config = dict(
    d_model=224,
    router_score='softmax',
    tie_embeddings=True,
    dataset='wikipedia_en',
)
Below are experts of layer 9 (counted from 0) of a mixture-of-experts language model. Rows are named router (the router's row for the expert), down (a neuron's output weights, with its number) and show model dimensions 0-31. Each number is 50 + 12 x the weight over its row's rms, rounded and kept within 0 to 99.
After each expert's rows: "comes before" lists some tokens at least twice as common just after its tokens as in all text. This comes from a sample of Wikipedia text that the model never trained on. Tokens count by the router's weight.

# expert 6
router:38 56 44 55 57 52 51 24 43 38 46 39 45 45 62 38 54 42 73 44 43 41 40 33 58 49 50 56 53 60 69 46
down0:43 34 49 61 68 59 35 52 51 45 56 45 49 58 50 27 47 28 28 51 70 64 41 47 59 45 42 59 44 69 43 60
down1:61 52 33 65 46 59 51 29 67 45 57 61 32 41 66 51 53 50 57 58 56 43 32 60 31 54 37 53 57 27 50 46
down2:33 35 66 51 48 31 44 46 49 43 55 50 49 41 32 42 62 47 54 39 60 52 79 50 38 66 60 52 29 52 68 52
down3:43 75 47 54 48 63 57 43 24 46 52 38 47 68 56 73 54 50 55 68 22 57 51 54 24 45 34 48 44 69 51 31
down4:69 69 44 61 45 37 38 44 49 64 29 72 61 64 65 51 37 46 45 45 30 51 56 40 41 69 26 51 44 52 43 57
down5:49 70 41 53 56 53 63 21 48 65 46 50 39 56 63 59 53 64 41 41 66 49 41 35 43 46 42 41 52 52 44 36
down6:34 28 39 46 67 71 44 54 30 56 40 61 32 59 39 71 39 55 36 51 54 40 47 53 75 31 49 35 39 32 63 45
down7:56 51 52 38 67 60 51 63 48 32 61 57 42 63 54 69 54 45 58 56 31 51 49 54 61 43 54 45 29 48 54 47
down8:59 75 51 57 37 50 65 28 59 55 53 24 37 64 71 52 44 67 60 53 47 50 61 37 49 48 64 53 57 69 44 51
down9:48 62 55 54 65 45 47 50 53 52 53 45 47 45 52 67 58 41 45 63 59 44 78 37 29 37 61 38 38 45 32 36
down10:44 49 55 45 55 75 57 50 42 65 58 81 43 32 58 44 53 56 53 26 42 54 37 39 40 45 42 33 46 41 59 54
down11:60 43 43 61 69 29 41 63 63 42 55 57 76 62 56 66 60 55 49 64 64 41 67 45 62 68 68 93 42 57 39 80
down12:63 35 39 39 23 64 34 36 50 44 75 53 47 40 41 53 54 60 63 52 43 44 36 46 58 47 43 52 45 43 64 36
down13:46 71 45 67 70 49 41 39 70 44 30 55 46 42 50 41 46 53 47 42 48 47 49 53 71 53 63 74 54 52 54 43
down14:48 33 54 44 28 62 67 39 53 38 49 65 45 65 63 34 53 69 55 46 50 62 38 58 57 69 33 51 47 41 47 54
down15:56 43 61 24 27 33 62 78 56 49 49 54 42 38 47 56 46 59 57 54 46 52 85 54 58 40 53 43 40 32 40 47
down16:57 68 40 37 60 28 43 58 37 50 44 26 45 51 48 62 37 38 54 54 66 48 70 55 41 67 31 61 42 42 48 56
down17:45 52 57 43 38 70 38 55 44 49 48 72 45 51 54 44 37 52 61 41 29 48 81 46 35 39 57 33 51 60 28 59
down18:28 37 51 66 41 51 53 47 32 36 16 39 44 64 57 63 32 42 63 45 54 38 46 57 53 37 52 62 53 70 38 62
down19:41 46 69 41 47 28 63 56 46 46 33 69 50 53 30 36 48 32 41 49 55 44 37 49 40 53 52 56 55 67 67 58
down20:59 55 43 42 68 68 52 45 48 49 42 52 15 39 62 52 62 33 42 53 65 66 53 53 64 48 45 57 43 56 50 13
down21:29 42 59 58 38 40 36 51 62 52 30 52 54 42 38 56 40 40 35 76 50 49 27 53 33 45 34 44 35 73 39 63
down22:37 49 74 59 16 60 76 63 49 43 28 43 37 53 52 71 70 61 29 26 43 45 65 49 54 70 36 55 41 42 32 44
down23:44 44 67 53 39 49 56 57 62 57 57 52 63 52 41 47 30 46 47 25 37 71 05 76 30 51 65 30 58 39 77 54
down24:42 40 54 40 41 21 59 51 41 42 49 41 70 50 37 51 55 73 41 35 64 39 36 48 40 40 56 67 51 51 39 33
down25:36 49 53 52 48 30 70 77 47 36 46 43 31 35 50 63 61 45 32 44 49 58 72 50 45 41 54 24 74 55 29 54
down26:41 71 65 75 68 62 55 47 63 66 52 53 45 37 41 68 61 49 48 55 49 53 60 44 45 58 54 35 50 42 59 60
down27:39 48 35 46 42 39 53 52 53 58 53 49 46 32 46 40 50 52 65 49 50 41 25 80 51 51 52 51 53 51 51 30
down28:43 47 57 45 36 58 38 38 49 37 50 46 60 53 54 48 38 55 56 58 65 64 84 63 56 38 52 40 35 45 56 51
down29:67 36 64 55 43 48 52 24 24 40 42 55 48 55 56 29 60 61 56 41 59 48 42 34 99 37 36 42 35 37 49 46
down30:32 51 54 43 54 61 44 31 35 31 44 59 37 61 51 76 64 58 44 56 44 34 22 67 58 48 66 61 38 41 61 53
down31:47 75 45 52 53 35 32 42 48 49 44 26 44 45 67 39 56 55 65 45 51 53 62 46 33 65 41 25 49 48 56 57
comes before: ")", " |", ")\n", " (", "),", "–"

# expert 11
router:52 71 54 60 42 53 35 49 46 44 39 66 66 50 60 37 59 37 69 63 49 33 48 48 09 71 55 37 64 65 48 56
down0:50 67 45 66 39 67 60 48 61 43 34 35 28 53 34 67 41 48 51 68 56 40 48 19 31 44 70 42 63 45 45 52
down1:64 67 49 49 76 64 38 54 27 46 40 52 53 49 47 46 38 58 73 64 73 54 53 52 53 54 62 53 46 51 60 47
down2:55 56 64 54 50 43 48 45 57 63 64 77 67 60 52 24 42 35 48 47 69 53 74 47 73 55 43 57 38 53 45 50
down3:47 51 43 38 54 67 44 70 71 57 65 59 69 64 57 49 61 51 33 51 57 33 02 56 49 36 33 36 71 56 43 58
down4:49 33 43 74 44 48 66 52 45 56 33 45 50 43 49 43 65 77 43 20 53 37 52 59 50 36 55 48 41 32 66 60
down5:61 45 61 47 44 47 45 49 60 47 41 50 46 37 79 55 37 45 54 46 45 68 68 49 42 66 58 55 38 58 65 53
down6:57 52 71 38 54 74 72 37 49 48 38 52 52 45 51 39 52 41 43 24 32 58 44 52 37 86 53 59 69 48 52 49
down7:50 37 48 60 82 48 45 50 34 47 44 37 41 62 52 55 28 58 61 45 53 50 37 43 34 40 43 55 65 88 65 52
down8:56 37 53 39 43 31 56 75 76 65 57 50 47 63 42 43 48 49 38 54 55 36 61 35 43 48 64 59 50 52 49 37
down9:28 35 35 32 47 51 42 60 49 42 46 42 72 42 37 50 44 58 38 70 56 68 60 36 37 47 53 53 48 44 53 63
down10:52 42 56 39 59 65 39 45 44 61 39 80 59 46 27 31 12 61 42 62 49 72 77 29 52 48 62 50 53 55 64 68
down11:51 46 74 53 68 29 47 60 37 45 62 62 44 25 43 48 36 48 48 53 56 34 65 60 51 44 44 60 50 55 59 44
down12:57 63 56 32 75 49 60 72 29 43 48 51 39 52 47 38 39 61 67 48 42 30 68 51 47 48 42 48 50 44 57 49
down13:41 64 51 49 55 54 61 41 58 53 52 30 43 45 56 50 61 57 43 33 41 60 58 62 38 69 59 45 58 66 42 39
down14:57 65 54 38 32 60 48 62 50 38 38 50 58 31 53 61 57 61 19 48 58 51 37 65 59 48 71 50 56 21 57 44
down15:69 35 56 50 55 54 67 45 43 34 47 47 43 54 47 55 61 77 51 30 46 53 79 40 32 70 28 63 34 64 51 53
down16:48 53 37 40 32 64 42 51 57 36 48 43 69 49 45 44 54 48 51 52 58 55 77 53 77 47 32 53 55 32 69 55
down17:56 49 53 41 37 42 55 50 43 30 83 29 63 43 58 57 27 53 57 39 34 65 48 32 38 57 50 73 53 47 32 63
down18:58 42 35 45 62 59 43 75 64 39 45 57 22 39 63 55 55 39 43 42 25 67 37 57 48 47 47 29 51 29 60 46
down19:50 54 41 46 37 57 54 38 34 50 47 68 58 45 56 15 59 46 46 66 59 65 53 53 48 68 36 60 48 52 53 85
down20:59 52 52 61 49 46 58 68 44 66 40 45 47 41 49 59 56 51 36 62 32 58 62 56 56 40 62 52 40 40 41 56
down21:48 57 36 66 56 50 54 51 70 51 46 48 57 62 57 52 47 44 60 47 52 25 12 66 55 45 47 62 31 55 66 20
down22:33 42 58 65 50 71 55 49 32 42 62 61 87 59 49 50 63 50 50 74 63 52 43 84 44 72 72 46 51 53 60 41
down23:46 39 06 52 51 20 49 58 77 52 71 51 29 46 63 42 47 47 50 52 42 45 61 52 32 42 71 66 44 45 55 19
down24:61 43 66 62 34 24 48 61 46 62 49 51 47 67 48 58 29 34 56 62 30 41 50 50 60 41 30 91 35 63 33 37
down25:50 38 60 47 55 51 41 43 69 47 47 54 51 43 55 60 56 53 53 47 32 46 46 68 57 61 63 59 39 57 55 39
down26:36 49 40 65 73 42 72 62 63 50 45 25 42 69 37 68 50 52 65 69 48 68 54 70 74 58 47 49 35 38 46 36
down27:61 57 48 56 70 38 48 55 62 60 67 42 32 35 72 54 43 36 58 50 49 44 45 48 36 36 56 45 59 31 38 69
down28:47 53 65 44 57 38 44 43 40 51 46 35 33 27 37 43 64 58 50 34 61 44 39 42 32 34 52 46 49 33 40 57
down29:52 37 52 51 35 36 56 45 49 32 53 38 46 39 47 58 37 73 53 32 79 47 34 54 56 52 59 27 46 31 41 36
down30:65 46 43 65 60 46 44 72 53 37 51 33 47 39 51 45 53 75 64 30 77 59 50 40 51 58 51 56 58 42 30 55
down31:36 45 39 39 51 55 29 49 76 37 42 38 72 60 21 64 43 54 61 45 65 54 75 55 60 47 43 63 43 37 58 54
comes before: "20", "19", "-", "18", ":", "16"

# expert 3
router:26 50 63 64 62 43 35 52 44 34 52 35 63 48 39 49 53 67 24 37 35 50 72 43 42 47 54 59 36 62 65 53
down0:57 48 61 30 64 55 56 55 54 33 38 31 49 65 51 67 38 49 34 45 64 65 58 45 64 52 52 56 57 66 58 99
down1:56 46 69 28 53 67 66 33 51 65 47 27 65 68 40 74 45 34 34 59 48 67 50 50 54 51 49 62 49 27 43 66
down2:70 54 25 43 73 60 45 48 39 31 61 42 61 58 68 53 65 38 35 64 60 64 29 39 45 30 59 64 69 42 44 50
down3:41 57 63 55 29 60 41 56 52 44 40 44 43 34 47 48 61 59 44 59 77 55 63 49 55 67 46 30 33 48 65 60
down4:55 46 50 60 48 58 63 44 27 42 66 38 52 41 56 50 51 40 34 44 35 73 40 32 55 57 50 33 55 63 35 50
down5:36 51 57 33 45 46 74 54 42 49 57 73 43 51 43 78 37 56 51 45 46 56 42 58 57 62 37 54 38 37 61 53
down6:67 57 53 19 46 59 54 67 69 33 53 55 39 42 52 60 51 57 44 43 46 50 39 31 39 36 48 49 48 52 49 71
down7:48 27 28 43 42 49 36 65 53 49 50 36 33 48 44 60 65 43 46 29 55 56 83 56 55 47 56 49 85 48 23 53
down8:68 53 45 51 54 37 54 49 56 42 46 58 53 66 43 46 28 37 49 57 29 36 54 54 36 49 55 54 46 43 48 60
down9:45 50 49 22 42 55 64 78 61 47 37 59 45 41 57 70 43 49 47 51 69 72 64 44 62 48 46 46 49 48 36 36
down10:60 53 58 62 52 33 53 59 60 21 77 53 53 28 39 21 69 57 47 37 47 44 22 58 49 69 20 52 33 49 29 45
down11:57 31 48 65 42 49 46 54 34 23 75 78 48 72 56 57 50 39 43 62 43 66 26 71 43 39 63 65 37 33 44 67
down12:49 46 63 54 67 56 45 39 48 65 42 48 47 46 59 48 46 33 50 59 50 44 41 45 59 54 40 43 54 62 47 53
down13:33 36 35 55 48 70 56 35 53 32 34 47 39 11 39 45 41 23 46 52 49 45 58 51 61 58 37 47 63 45 74 45
down14:76 46 57 48 68 64 50 24 48 45 44 65 56 45 51 59 43 52 71 39 39 51 31 61 52 37 48 63 61 69 75 35
down15:61 48 70 54 43 60 34 53 71 47 45 44 42 38 36 52 35 60 45 61 44 46 69 43 65 39 71 49 36 30 60 69
down16:52 50 50 48 36 64 50 51 47 37 44 30 51 55 50 55 39 55 41 42 38 76 71 52 49 22 47 33 61 48 69 63
down17:28 62 64 56 54 54 53 56 63 45 67 58 49 55 56 63 52 62 51 49 41 49 60 71 74 53 50 59 55 49 50 48
down18:44 52 59 23 62 53 43 43 38 29 27 53 34 67 58 62 56 55 32 45 51 56 40 65 58 76 50 27 26 62 54 57
down19:46 43 60 39 36 69 53 53 57 62 64 55 57 27 66 42 35 51 36 47 44 38 44 68 40 46 35 62 66 41 74 41
down20:21 58 51 41 41 71 58 47 61 63 57 48 47 51 55 56 51 44 55 87 36 35 24 45 42 26 42 45 69 49 55 72
down21:18 40 30 52 46 53 24 37 53 48 37 51 54 48 33 47 61 45 59 37 37 47 33 81 56 44 40 47 39 60 51 68
down22:42 57 65 37 22 34 49 75 42 68 71 32 65 57 51 21 42 63 56 42 61 55 62 61 57 55 39 64 54 43 78 32
down23:54 53 44 52 31 60 38 73 39 55 56 74 56 49 45 59 39 47 49 65 50 39 53 54 34 45 41 49 47 66 58 35
down24:53 46 90 51 35 56 27 62 40 70 57 49 52 29 65 36 52 42 59 40 61 58 29 47 39 78 57 48 46 27 37 47
down25:53 44 50 46 48 41 67 31 63 41 55 50 38 48 52 44 47 47 35 56 48 58 80 31 68 64 41 41 54 60 47 44
down26:58 44 47 37 62 44 59 29 60 69 51 42 24 51 60 50 16 46 49 51 44 65 66 52 40 51 55 49 39 59 50 59
down27:66 42 30 59 52 58 56 59 56 47 39 64 44 67 42 41 65 31 49 54 66 44 50 29 49 33 51 47 36 48 39 50
down28:55 46 35 36 59 39 52 38 75 41 40 70 43 38 36 30 55 55 49 35 51 47 59 73 37 48 58 46 53 30 50 44
down29:36 40 53 37 43 65 61 39 59 42 43 57 41 57 51 32 45 64 62 66 34 55 46 57 56 45 53 51 53 56 41 31
down30:43 39 34 35 65 56 48 43 45 35 52 61 69 59 54 59 38 71 67 56 52 48 41 54 72 69 44 42 41 38 51 27
down31:51 66 60 47 42 60 65 33 59 46 59 48 52 50 52 42 48 39 64 54 28 41 57 42 45 51 35 66 73 53 31 36
comes before: " |", "|", " ", "0", " |\n", "1"

# expert 8
router:37 50 54 59 58 50 50 44 53 61 36 41 71 49 46 61 40 43 42 65 69 69 59 72 56 51 42 65 54 59 49 55
down0:34 49 19 33 63 45 54 51 29 50 53 41 38 44 36 27 46 61 45 44 27 37 37 50 35 37 41 41 45 56 35 58
down1:44 57 35 50 75 36 47 62 56 53 66 61 57 75 68 24 57 52 52 54 28 50 53 65 36 51 45 42 42 62 59 41
down2:62 38 24 64 63 67 40 33 61 47 55 56 47 44 43 44 46 64 42 41 35 74 38 51 59 44 51 56 41 43 29 61
down3:67 38 53 51 42 45 34 46 55 60 61 48 56 50 37 44 30 59 54 39 69 40 74 39 60 52 46 57 25 57 40 47
down4:32 30 52 56 65 56 56 56 37 45 58 41 67 33 37 69 43 71 59 64 59 68 35 35 38 54 40 25 38 55 50 47
down5:49 27 38 60 55 46 66 35 34 42 46 35 46 52 39 41 26 45 83 55 68 47 48 62 57 58 38 76 59 37 42 48
down6:43 50 44 41 51 27 81 51 52 47 59 50 59 81 58 40 60 32 57 66 60 39 82 65 28 52 92 51 49 38 36 49
down7:50 56 66 58 62 43 57 29 47 53 38 34 48 57 62 51 64 67 57 58 41 63 34 35 66 54 32 34 41 55 35 35
down8:46 51 51 43 44 42 44 52 44 53 33 60 49 58 54 40 64 47 55 46 71 62 34 58 54 56 42 18 61 33 58 48
down9:54 59 31 52 47 69 56 53 61 56 43 59 59 35 53 40 59 69 45 59 50 65 71 50 38 57 57 41 59 70 47 45
down10:48 58 49 53 55 65 47 55 35 30 51 50 50 51 47 66 51 64 51 55 32 52 47 53 55 48 45 10 57 56 27 36
down11:72 54 59 35 35 57 41 64 43 30 54 54 48 45 47 55 26 61 58 34 59 50 58 67 56 60 63 38 52 71 51 45
down12:21 44 48 40 38 42 46 83 46 57 72 64 32 33 36 41 49 24 47 42 55 53 55 60 54 53 60 60 77 56 45 68
down13:44 34 50 52 54 50 41 43 51 26 50 43 67 41 56 39 56 57 47 64 69 50 38 63 64 66 44 38 58 50 78 51
down14:48 55 42 42 68 46 53 42 58 62 32 59 48 42 56 71 36 33 45 50 56 38 72 61 61 55 55 47 53 62 68 36
down15:30 51 25 57 21 29 52 56 65 39 60 49 41 35 45 47 45 63 62 54 35 54 64 47 47 52 51 56 61 42 35 45
down16:44 49 73 38 46 39 61 53 48 59 64 50 51 53 28 56 64 26 16 59 39 64 45 28 33 74 63 37 40 50 48 41
down17:71 68 47 62 75 56 37 38 38 62 53 32 45 33 55 50 49 48 41 55 59 59 43 79 68 58 51 62 56 43 54 56
down18:66 67 43 56 25 47 53 48 35 65 36 55 45 57 42 61 34 50 39 57 45 20 78 63 62 56 60 64 70 34 50 44
down19:36 45 46 43 66 77 46 27 52 39 61 50 45 33 42 77 69 50 27 57 60 53 50 35 72 48 55 68 57 65 76 41
down20:62 38 63 43 43 36 41 37 57 67 57 42 63 62 52 59 62 45 40 62 43 46 42 53 59 68 56 53 58 34 52 61
down21:43 51 77 54 47 64 42 48 42 40 54 38 59 59 51 55 38 46 50 26 62 60 33 49 49 42 77 47 52 47 33 50
down22:58 48 47 67 70 79 52 31 68 63 55 61 45 44 33 62 50 45 54 57 63 59 67 37 67 51 29 45 44 38 47 47
down23:52 63 72 46 41 55 60 57 55 53 43 66 45 61 42 57 63 62 57 62 55 27 87 54 54 44 45 29 49 71 31 33
down24:46 57 63 58 58 44 63 52 30 37 61 38 48 47 72 37 61 64 36 79 52 66 65 44 56 52 44 36 46 59 53 24
down25:66 53 42 38 48 57 57 51 32 52 44 71 56 77 39 77 48 27 46 28 47 54 53 47 39 40 58 58 66 58 20 29
down26:53 54 32 68 58 77 58 62 55 38 73 61 65 54 50 49 97 42 49 40 44 45 35 57 45 32 32 63 57 44 56 50
down27:60 60 42 60 36 45 52 37 58 52 58 65 41 50 56 45 33 50 42 41 42 57 81 61 36 47 24 43 64 52 61 61
down28:58 36 41 52 58 37 59 57 50 48 39 42 40 62 28 50 34 39 21 65 44 47 36 55 36 40 52 62 69 52 59 63
down29:45 42 37 47 81 52 49 44 30 52 32 44 55 22 48 72 40 75 47 46 51 53 53 67 44 57 38 58 45 46 54 44
down30:46 55 78 49 45 59 65 53 75 52 45 41 59 63 72 43 48 49 59 43 40 64 55 43 45 40 46 30 31 59 39 64
down31:38 69 46 49 51 41 50 63 45 16 66 48 57 63 56 51 48 31 41 56 46 44 20 45 33 48 57 44 45 49 31 54
comes before: ",", " of", ".", " and", " in", ".\n\n"

# expert 5
router:67 47 63 38 42 66 46 53 59 66 62 62 45 35 32 68 60 65 41 38 36 54 55 53 67 36 43 37 22 51 39 57
down0:47 61 66 32 51 47 52 57 55 55 64 61 37 52 45 33 43 52 41 69 59 61 53 54 24 66 69 52 62 34 54 47
down1:45 48 58 29 47 42 47 72 37 43 62 57 51 63 24 48 53 50 55 35 37 31 71 51 66 59 77 37 55 37 56 44
down2:54 41 69 47 53 33 56 30 86 49 59 53 48 55 48 56 58 66 41 43 70 40 39 53 34 42 33 54 33 54 65 43
down3:64 39 52 53 66 59 47 48 46 66 52 39 54 28 48 33 43 51 54 48 40 49 62 43 30 34 49 38 59 53 62 60
down4:49 46 65 62 31 59 43 36 56 32 49 13 53 49 60 40 78 36 64 36 58 31 27 38 63 53 42 26 28 59 32 58
down5:48 34 44 39 48 56 62 48 37 49 57 44 34 58 52 46 24 59 55 52 57 51 74 56 66 78 39 40 44 42 52 58
down6:62 62 40 46 56 49 56 70 58 48 61 53 63 38 44 34 61 58 44 65 53 34 22 66 60 51 59 51 42 37 39 52
down7:46 35 40 49 33 72 63 56 24 48 63 48 63 56 49 37 45 61 58 61 62 61 00 47 50 42 52 46 35 62 47 57
down8:60 31 42 55 39 48 47 48 59 60 50 59 57 47 67 49 37 57 61 54 69 89 53 39 47 60 71 33 58 61 49 57
down9:28 56 55 50 29 45 48 60 57 51 45 60 64 53 44 49 33 64 56 65 65 50 91 48 52 64 26 45 37 51 35 48
down10:45 41 30 42 54 41 46 60 64 34 61 35 52 43 36 52 49 28 62 60 34 67 64 52 57 53 42 57 62 51 37 48
down11:43 34 46 52 41 40 51 54 56 39 51 60 50 52 47 59 52 40 56 54 33 61 41 40 40 59 58 45 54 46 60 58
down12:47 62 61 70 28 58 44 77 40 60 44 31 36 41 39 32 44 77 46 49 49 42 34 46 52 69 38 37 46 63 45 48
down13:58 40 72 62 53 45 61 43 46 43 43 54 42 46 48 53 52 43 47 56 41 42 54 46 57 36 29 55 58 63 60 39
down14:55 61 48 48 55 46 48 52 37 39 55 35 53 36 53 68 50 66 57 65 47 52 52 45 19 24 50 55 44 70 28 34
down15:43 60 50 47 37 68 18 30 59 65 43 41 57 64 63 52 46 78 55 41 39 60 38 52 51 50 73 56 30 39 61 47
down16:52 30 59 43 52 36 48 54 56 39 56 60 55 40 41 51 20 43 49 48 61 45 51 52 49 47 63 68 47 49 45 48
down17:48 44 48 54 29 58 57 44 23 49 64 52 46 40 53 37 51 63 57 60 52 68 55 47 74 36 50 56 51 38 48 56
down18:56 65 52 54 47 66 45 24 62 43 53 62 35 51 58 65 43 56 50 44 50 45 54 41 41 55 50 29 45 39 50 53
down19:54 49 43 25 62 33 30 70 41 47 57 52 38 70 52 60 56 54 48 61 53 42 45 44 56 58 64 28 35 49 51 60
down20:28 49 30 46 45 46 46 49 55 36 38 47 50 55 43 46 54 53 49 42 66 51 09 38 59 59 46 62 50 56 58 27
down21:58 68 45 40 67 33 65 65 36 52 62 56 54 70 49 61 36 62 38 50 76 43 06 38 45 41 49 59 62 47 47 56
down22:69 76 49 30 34 37 67 47 62 63 25 52 62 51 53 53 61 39 23 30 66 37 28 49 49 62 34 52 58 48 68 58
down23:31 62 42 57 45 40 31 74 61 62 58 43 51 29 62 45 43 49 62 38 47 61 30 33 52 45 50 52 23 49 69 54
down24:50 43 51 12 41 52 32 50 42 35 66 30 67 45 53 63 53 49 56 54 38 53 67 36 56 62 53 68 51 46 55 38
down25:43 55 43 58 58 56 32 53 51 67 56 54 56 58 47 60 56 52 35 43 61 57 51 53 42 54 54 70 59 34 55 27
down26:70 43 49 47 51 44 52 37 46 48 51 60 50 69 44 45 42 46 67 58 40 47 67 51 44 58 56 69 42 35 58 52
down27:35 35 51 44 34 55 45 36 38 50 52 36 44 47 55 49 36 80 54 49 60 68 51 59 54 51 79 61 70 63 42 68
down28:57 58 48 86 29 58 33 52 60 50 37 59 42 52 56 46 43 74 53 43 45 49 07 59 51 46 45 33 56 61 55 38
down29:42 40 47 47 59 46 56 33 39 64 51 45 44 53 63 35 49 45 41 67 58 53 56 70 38 43 41 69 75 45 48 65
down30:62 72 44 38 47 46 34 35 43 52 56 53 35 47 50 45 19 68 62 70 51 45 60 53 33 59 65 42 44 46 46 42
down31:39 57 57 50 28 66 55 55 65 47 43 33 56 46 62 36 53 49 65 52 41 56 56 51 60 71 48 46 50 49 55 76
comes before: " the", " a", " his", " he", " an", " her"

# expert 10
router:60 49 35 57 38 48 68 66 64 56 76 59 56 46 51 64 39 36 35 51 45 52 33 43 39 29 37 59 49 35 54 63
down0:45 37 57 63 36 42 57 53 51 51 49 67 51 42 34 42 63 43 39 55 60 46 40 51 66 45 67 50 49 30 65 39
down1:54 65 57 65 45 48 39 34 59 50 50 58 65 49 28 50 49 63 49 43 74 44 57 45 58 42 32 38 54 49 63 34
down2:47 30 49 50 42 44 30 43 58 42 57 44 72 47 53 52 54 47 59 51 45 55 00 73 39 30 46 55 50 38 46 38
down3:46 44 80 44 34 44 61 54 30 33 37 40 48 35 60 58 63 48 68 31 64 46 49 62 43 39 27 32 57 48 51 48
down4:65 69 63 34 49 40 36 51 63 69 34 52 40 42 66 40 65 63 82 56 46 48 54 38 55 50 50 47 33 34 46 38
down5:44 51 29 58 67 67 56 64 53 44 53 52 69 53 64 54 20 62 67 60 54 67 51 23 48 61 38 63 68 50 44 37
down6:35 42 35 50 64 47 58 62 20 74 44 40 58 76 37 46 26 57 57 68 44 38 57 53 46 41 47 52 59 37 46 62
down7:53 48 65 58 28 38 68 46 33 55 56 41 38 44 42 56 80 42 58 61 49 44 15 31 44 47 63 52 41 69 46 51
down8:55 60 69 56 61 50 41 62 53 31 72 46 50 45 51 54 26 51 46 46 38 47 67 51 56 36 70 48 16 38 41 28
down9:50 65 58 71 44 48 40 50 62 48 53 47 48 53 55 46 56 37 62 50 54 39 52 38 61 38 60 27 44 47 51 25
down10:62 42 46 49 40 54 62 38 50 66 55 33 54 48 44 45 54 48 45 63 69 64 62 35 41 36 62 54 72 57 53 38
down11:63 51 44 67 58 57 70 64 43 43 56 54 60 60 43 53 38 36 67 61 17 51 35 53 55 26 64 45 49 43 61 57
down12:41 46 68 37 76 58 74 57 24 48 51 34 42 55 44 31 40 58 51 56 67 59 44 54 60 59 61 39 62 48 37 59
down13:54 54 25 68 59 37 67 71 51 37 44 73 50 48 37 39 70 53 35 67 30 40 73 37 57 55 52 68 63 38 31 32
down14:52 40 48 55 54 53 30 78 67 60 62 52 26 35 67 52 47 62 53 33 62 50 79 37 34 46 46 47 46 45 58 39
down15:37 57 71 55 50 34 31 33 44 44 71 32 42 30 29 49 58 57 33 58 61 60 55 47 81 39 59 44 57 60 41 69
down16:55 48 55 51 34 51 80 32 46 40 50 50 43 49 49 55 32 24 15 57 34 51 54 50 44 51 53 46 46 39 52 40
down17:53 65 53 63 54 34 65 46 69 54 47 42 45 63 59 65 38 50 55 36 60 56 25 79 48 59 46 43 56 53 56 59
down18:58 42 51 26 31 51 51 45 62 37 35 41 44 54 64 59 55 27 54 57 49 39 77 59 63 37 55 00 44 61 52 51
down19:73 42 35 43 53 39 48 47 48 53 40 58 38 76 47 39 65 42 43 48 55 57 33 34 64 53 43 71 39 54 50 64
down20:52 52 57 47 53 38 30 63 72 78 54 59 51 48 48 18 37 70 56 44 54 49 51 51 37 45 33 58 48 65 55 38
down21:23 53 45 34 47 61 65 49 87 63 40 53 27 34 42 41 66 60 27 35 26 29 47 49 45 54 66 46 51 31 56 35
down22:53 43 43 56 60 53 67 60 42 45 60 48 64 63 54 62 60 53 34 33 52 46 32 43 28 40 58 43 46 60 48 55
down23:59 57 41 64 53 37 38 52 66 63 34 58 65 42 48 62 48 52 49 41 64 50 08 45 61 54 57 56 55 34 56 52
down24:42 45 67 48 37 33 56 62 53 54 38 38 60 42 38 54 56 68 44 42 54 32 30 43 68 54 42 56 38 67 49 67
down25:39 60 24 41 56 66 59 47 81 38 56 45 48 35 57 44 51 53 43 36 27 32 47 56 58 51 51 54 30 65 52 66
down26:43 56 22 47 44 40 56 63 54 34 72 68 51 51 58 56 39 39 48 29 47 26 49 58 50 48 56 39 38 57 46 41
down27:65 35 50 55 39 39 44 31 36 58 49 49 61 51 49 63 43 62 59 58 63 50 88 62 29 59 38 30 58 40 40 54
down28:40 52 49 38 56 35 43 67 57 30 52 56 47 45 50 38 29 68 51 70 41 50 41 65 51 49 54 43 54 51 37 76
down29:45 49 32 40 59 37 61 46 39 58 67 42 55 71 75 52 40 49 56 73 49 57 45 72 59 33 72 33 52 54 63 28
down30:73 62 37 53 41 64 29 39 26 56 60 44 57 33 41 39 35 45 36 47 48 52 35 49 68 59 43 40 53 49 56 49
down31:40 58 41 43 50 52 59 51 52 61 54 52 37 40 67 55 46 57 54 38 33 68 51 60 46 43 45 58 27 33 53 67
comes before: " ", " The", " \"", " A", " In", " which"